Below are experts of layer 4 (counted from 0) of a mixture-of-experts language model. Rows are named router (the router's row for the expert), up (a neuron's input weights, with its number) and show model dimensions 0-127. Each number is 128 + 32 x the weight over its row's rms, rounded and kept within 0 to 255. Numbers have three digits each.
After each expert's rows: "mostly gets" lists some tokens that are sent to it at least half of the time. This comes from a sample of Wikipedia text that the model never trained on.

# expert 2
router:161130121136161172119151104088122131097194116143122118091191122136146070152121175101152105077139111120070171144141140169112085111147126167091114156086089143076126135120117107145114140090050124135116134092081203070153136119160092167136145139122107178189127158120126163136128077113132116164228128182082117075194114128124135126108118181189156104147135133134080093129181168099148144145140
up12:107127128111098116098130113127113141117181137147136052116131096169114157150048174156128083134054122125146099107198178104151098136114134121136171188105104119133164144159129148157111208116123146162197093115112071048132145093085154132197178094112120121091129132120132133151195092097129133115137158127112156159149112076080063116165173193143103146118121160098168119136135132155141130093089
up13:128167083116155087167074189113117100077080102106153142117064157125080155182190151157178110154184101181114099125152129130135098150086136126091155132151151130098105104136078145081134073113081073135138152132155110108113143114126132124140118102158159198147142155122119185140153086113105083113157154150081131065129145090073138118184150131141085139061164173139119180151135117163057143149103
up14:182118105119082120150135094157127119154136110114099168200167086122062171162116095087140178135125139161138144156135089126056080116190118145119171121108102124164086127155136125119125198096096103077107041158136073119150168157105094167086160105131156149123182076194166135102148109150076174172128124141118152134137113151136122158149139151074126156143141160164171121055087130123098100101138
up15:147098112133133134152189077098163124172135122164101056162179033101114078117116160175122106154151175146117122141135124076095160129145142147139116133101109113118186186164086129163165150147106108081126111102102172063154203107156113151110122101178123093109111132125135141074150083124141179159096127176102112115111182169157152127079106108151080170106085148120151124057130096181151150137118
up16:145070101105090166172147146188103150161130128114168142121112147151134111124079150126164112071082132180134114087139183097171111130084130142120063120097074128089080143116164136097116162122100113139124130129094144079165106159149136184134130153079131164149202118098143126112115134060093110091113087122091178193133132174117097118176145174183091100075162123128112194184085164109141179135112
mostly gets: "%", "′", " km", " −", "°", "}"

# expert 1
router:156075096196140091121161113123150190149101140114128135161144129090163175127120164094136141109159126105181080102182150142087169203112168112080088075066125157178087138123139113138142094113064121111119082155130058095083084157149082163112185134134111135124112131132151180128125090138103091146165118094085122172099162121091162150116168167117180152098123113087088143095116183175158115122129
up12:144087086149162080138159088092128114081110131142100154134105131122141130173071160112112136161148099144191157161157132124168094141039105077137166094182090144108120135145104067171089066142120128153103125113169159104135138129119145101105136080073135172119102139136138088101128082186123115131150123201144153125182126095141117118133060122138080183190165109154125187102166106117133050156101
up13:137124149151151182099109093106147156060161107077120084126111134143080123182096102107156092127155119182166128143153155132093097134119158186104071109133146141098169165108170152118122128140119131129164069093057154116051122129083106139129180166130176148111169169128130150123089153126109113076140140182126086074141111147117065133170131199175092156107110096182059107105099145136090148176131
up14:142095122146114128194057094138120105136165178187202146095052116089154124107105119104083149120112151136117213114074120165176166099119161105120130159193124185138122131101081154092145110077148152107120073088093189108100131130150108087146081105095123154130125136113129149103085117164116121143132144173181118127148152152165123131164083168144096206166116101141127165154122152080153106122169
up15:152144088112127201077131090076202093138128123102087103157181173134108107132110121128139069177089145204101130135151085092138142156102097164076112117132164160125127195135067130130107097123102133119093123119090134123153107089084079118130152141138128204135192211144132149101151128095178127120085119170150135125104132109124154132178141141176098173180133109154131108071137173138105067112110
up16:156042170079130169211138067135086190109111116065075092133104137067089155173162169116141118172130156145095099138153104167056186138126129091138175122138094159119113085117172176169156169147120116160133141151089112098166171081130123107082118157134121133144131149170121134187126076140114111097168133145098174107097105122076146107145110144117091135066149173147128152128148146150102124109128
mostly gets: " United", " York", "ville", " Wilson", " British", " Robert"

# expert 7
router:118095145194113135147127094111149181127097164161145155067147130084128092191175154114093144199167170176088147121140130173083096118122175153087153090166170059126091070162137114073153132129166155092147125215125140064091130136138165074113114141127094103162126165112136103072114124158135134074112146154113186152082127162108122099121134148127130085109125110181057153122117134103143103130126
up12:142095159142124085127158120114161119127108127122160098140114179103124157130082114092155070127087194175218124150116134100084139123099080091118100096094136115136122085121089127128150115117131144198136176130134120143134158122115147105107169147097080191154156170159097137140166111077219098127111099134197127118127164186079116077104118149145039168100124104139079087071083104123112144096128
up13:165099156175071209102148144167096131121207121083114153042174057124087083127102165109100150132107131191113143149087122128149153097150123140119113149128135090081129151122109126100145060125128147143169153103128110093126096134123094101107112105116077130172080111123177144150170140097115194146163186163120159154097119082069089142148152118167125128102145128152128117155057157130095164189131
up14:123082171105180139172114130114135179143125119128179125178160151117131106109145131167134144082136125109161096135100184141063187155104143084104089156065161078077122208091104209160107136136138106117196103143098133117079088171142129148091068117111149122081132143127154144086132101117072166144136100094155089118183130128182100088107139151133102124100196122143099138107118124130135152148050
up15:104036138173126117203157102173113136157140119131153126125129092117094107092125123079135106164107146142144067175145157132135152109146067154108105094152172140171117092111139110151155181162153122105120084085124168091097067124074154204140135128111143181146127142160083134147070096105092136119107160172118053152149175126140114099111098201121189135126167128153091124120134104165082093078105
up16:100132155165085113130105104126100153154120153137108084101106124145208128167088102110067082177162189062172121093110159130121122130120162096092075174147155163117188119059183127058114129197136166084133068156100123104116070114211136156151113078118143133117077154160153126163095117145135107113101155138096162138193114131114115107091123129134155165165105136141161162078143157125120133114133
mostly gets: " |\n", ".\n\n", "==", "|", ")\n", ".\n"

# expert 3
router:112100126150138102146147122116125160117146185175153113172125127072091148145180117148111122129090143124178112126123097161121117133171161091058159162122166090042155110159108134137161120135158109112169155105109105054175157145140121153129155138066060134106117122158188070074139126118155122100131183124145168127089160166117175129125146107088118178131225153156085142092101128137105198144075
up12:144094116141119112080101191115176175180127113142087193132141082121069156174132111172090139111103139088095121123109057110132106121099156161128105125125087136122142129102082189088152156151136120099120118119207187113105119120119152088153140105078084121154115160134137138143155164108167177094140136118188161025116167161107146157118131137159173111125154117139071136214074161114144150109102
up13:175115103148155149098136122070127095048109111140153170112142120096135119182150147116128146103137115099073113116141184132114135088107148149109076131110136158090189117135161150141133097125108086142124155172145107097093156154077147128074178148090076119133058142133204132084154118150143158139139110140084094149061227091136105215153187083104107141099159107142141083133143142172153117154119
up14:144089086100139129176131129084163124105134128098128136144122129101084106190178126153194136119174109160172109148143124083120123137123178123120085115154143143165090083176154085066144163117124093083076010138112053124086151134125155153074176121173103171123117112075103142163110133133172145184161152144076148081080102115124127106125144141168155159067139134152146186102108124145125141124157
up15:157137138174154152083162159137143131134085092136127136143096120098097129119115117092070146133109105187159174076107206118084182123129147128164185141114127109123110171080113160114163153147146119150093147150092084104030142163069162206146138124078156155099145116173139139126063106123116196090125137168091130140105133160125064152091092127109137124141182125153115135185104093119133089161074
up16:120139090133061157100119087108139158099133143087106143161136096089129121128064139164131132159065112147127138151144166098148115124093060097097120134112114093109154126135193186150147138068132151126197099115151128120075173077154146163135126138166104103144166142207098138092111120135110110116135131170100153147175176100164099072198139139125221105138082159195140140110083116080103141164158
mostly gets: " two", " his", " career", " one", " album", " three"

# expert 0
router:145059093196181106105161090122099148087144089152086108171095115108088152163159157091107085119145126115092158109100180114106116131159169171110142051124163154083107138102147179041200108125098116075129126181166118123122172154087122100138123141115142131126176168143141141133081121151071120182157135149138126166172100137173094110100150147165128132116150145139063143098096151153068085115154
up12:138139060102155159098162128053113187137135132165142105098139093072113111123143122178143142140063189120098140160092157107142158103091146163122128164113148066109124106144149125122129089083094111101083145196121157116133166140134105053164192122151123114123136137118063096138150124151133148044086100174164153113168110134140152122148153169131107120163108252155113121102152113143162110118152
up13:161105134114105085147155080131096094163108108049078145101067118069113180147157124139129162158124184122095147118111098116138190129169194084115103125037131179132150076161115041165136134129118125169081064144176178137140091116169117112150134110155136123117098108133149149123132145153102114167102117121116142172112131081084185136132108168085095143162111128105162047108126141154129149153144
up14:118192180124117138110155128109111132108110128158107090140196168121101138113112094087111074114074110145125126142163109160142128138171117157160133193098142140163072218116078103130143119173171142141063090197145138099134157149124082087112137158119159143118157048165177165099120182117065115124153061074156119157105104152177162125177128147154119087143142168123128160132143098155081117090114
up15:110148169131101150117117105112128112112111111129145060155070187137087154194127135086147202108079129179147113138157111140100152149146110117119070111138107138139163155114076104089149169127136082144109087099142076127134165110100099107076119255122075094170119125147155114147093131121146132130184205157106097153166151146103111107132145224147123135171106120131118113136090126170131092136087
up16:151104114136135086142168130139057129154173102115089093062132110148121160113155139083170116140164102149118121196094073137130187101173135081113117147131143142179119134110095122142108121184135114107100111177129122134146117152197081115125101102085165190114091104139123132086110165117150162141096091104181173187114138115101179190020154122125101180110104111136106048115097162107126132126147
mostly gets: " has", " have", " also", " would", " with", " they"

# expert 4
router:207088096107164175145153150160086091138114164097163155149125103091096058115118153128070112126133154107128109140156119162128083117111135075098072132063165117108185110163140167125174152169085135128141065181146155081118121130111144064140094206084149155099078118151093149104150144187191124108128129149178117104160119121153110149137100183114147161163083123161153132066126166130107139125131
up12:121164142121092101067125138099126148161122148088164134191098112078128119189166168116078117115193154165098159111157169087118120153113127155093129175099120153158157145131129115092191151119066088152101155150183169096143148104152108136158063140087127120109119161136121147087078125159090132070103126097100063194109105105091168188133149145172134070103080156148122170154156112111119139125201
up13:104161086134111136125099135104151136134172155106119157152009086098184121165101130080157128165067171111103155134137123161143162111084094130123196129136145117130123114105091168137125107163134191144165081146137134104182143128073159098075102133107134143157133146159125156123054078109149110130173208099164167108150158246124127135146133073117120133108131090126112117098137115119093114104120
up14:160168148123139134137122124111158121115142153116142170142111141108120075151127142049125082129131132251115154108133043161130141096156138136072167124105167107189109092146109195128088113068114101091146123123111117103164134075168124151119117176112150144105146129116152112138179127133197090113131148079140194141182098134135095152098116096148156127147077097131137097080116124170040110092159
up15:115167131129159108064092117126120105124130152101148166119123157052111149184128205127136091099134201124109078125117149115118142112108131218134126111192161108102169098137162080120159098144123118135201165154126105106088162163158101124101143109095145085140130077076086137140134105160113194075118100167141135152108113103116134123161137129087198172077055158132119187073138123095112124140117
up16:165155182109166143157128095110190105135095113117171100070175165113116170176102122055089149181172087123116122175162174141055100128152159128100102142104154183124168107147113125093091154119079068100098140166151124108094114101169043150092106133045102127161134150140131111108129120141134143216135125124155141150121110143125161151099139157133138058135084166141155130083111132133106171133105
mostly gets: "oc", "uc", "erv", "iss", "ik", "aj"

# expert 6
router:139138139109129102200128128104120152118171130136155162159102166094131140138138124118118172160108156098137092048183114109094159124135144092091181135170108133133150147128126132106151177155146111131181085162131142080111093122125122161110155100118098092165136152120089168140072128115067141175158131199138100132114174177079143086097103197179104179044091105138063102113137114192118064097147
up12:100159160138125095144163135096052096126069134106192099113114075075144143172138138129142130144116175134131076076149129131010064107121137135057132098132149162114150137161159107094131155104153160151133096151071186098096131076207104127123100172104146174145124124150102197168096123142166120114144121175095122169135170151143128115112163175174149177132130134112138101121143103102103145095133
up13:133051128136163172152117126138134178120118080110132084104092091088126115116136159160099121130184131131161188127187200151128147184106146117120106112113126138133068142071136127098141082077109179126145108121092081116089172068115156132179139136138131197145121108137142082129142144104106153128214187176113102096084091158207102153159098128141143131115114074180169118097096155170112117136114
up14:175073101115126150123165118098103200158089153202101113114108136110137115179123151077152093067142109113156066062164115162118149115147203138116118164132161170118147050194109139116156127122123136148137073122133129094142123174099105120115068100133144133087133130142154159075152055135138157130075056150123131191154136133145154099118072148152145108145160151152165144099098110150117149157186
up15:168139188146083159166139120114175154145115140134165132204165120110118123109149119089140116126174089148159078097120087163160139145081158118127096084147126092163158069123139133073148152172115135043084088124110141112141137152160151096120221124140145156071063085121172111092143075076133176148106126190130112065135123157103146124125130155169113174084124138102144158133137148150093132091066
up16:113162127134180072131132128138102134079158155127110121102067163127125113171134177120142138184123159103085165149154115140155122146083098131108122120170213160123124105179100144171115148138098135115137138180185175085143164183073129090125099173077140113111131089091095104115108127104127157141174030207104123120086131052122096171171125150100132054099135147148111096118145119120122172139158
mostly gets: " K", " b", " G", " B", " J", " s"

# expert 5
router:107075145166116119135134107125102108129065076088159114105121163116183136135176131157171162145118149145115169169102146089085148243102105154109133137153145126180101145132130142113089101118168142127073110138143083072168103050124167122102161084120084118102168106137153171068061125126085197162105146140087138136161117122104116117150096151125127151180175111093157172166135190146091122124124
up12:184134147163113136153112141078116151076155085186106092112139147145131092175079151101104149130125106182106064115116099146144173152087099127140129215133127100120127082138098141176108135095205103099158148168133064103114197081087160116094163161107200092086178078166099142095093118127114136158127106145078130146140162156101088125127104169140074157148122113130105179093132158138133081125159
up13:120122070142144138152171143166090135186110095136120136152154175127118132191134129116108136144120138053114070099116130152073179111122116135029077130098132138111071128144150072108095139169172145124106114175114158124082114108056130116068134081141131066149147121180144140106121127117106185126114124138108141174134138170156063149145162181150127221079091158119115158124112176154139149128100
up14:152155125155151137131130138134096149152147143158152095112101038131090107206095116115146095137126147159125144145125116132158133191107090167096103140101150086182072091074117086116060155165131072169162148192153183086129168129133131145157104124178115122154164140089115137134096107136119122153108106144120151114187163057071082082105112111169090128141145069190136199099137157096135148100146
up15:154060099170104118155146112148101104089132150168128119160145104169146107140163127129100073105134129128070116154121159110086130085076128146152153116142070126120156092142111092124050139081128196144138101142119105102148069133096116176155183112092137093133107187160140112094187158154084088149153108140099103138115196170168181202091106147106117159136109162180071070123152182144105111161121
up16:157074087183147150122111109149118192069107129154135100108132152145148146121166140107166187187080099097107133122157123099126096110183187133107125098101060120146193137103118122136086096118121089167138102110116104069076099165178095184130090134144164198109101193123114149100090122167125147117062102081143103134107119138090109089124156125173079148144195161128149167143087128118129085093146
mostly gets: " War", " Cup", " century", "op", "ow", "ep"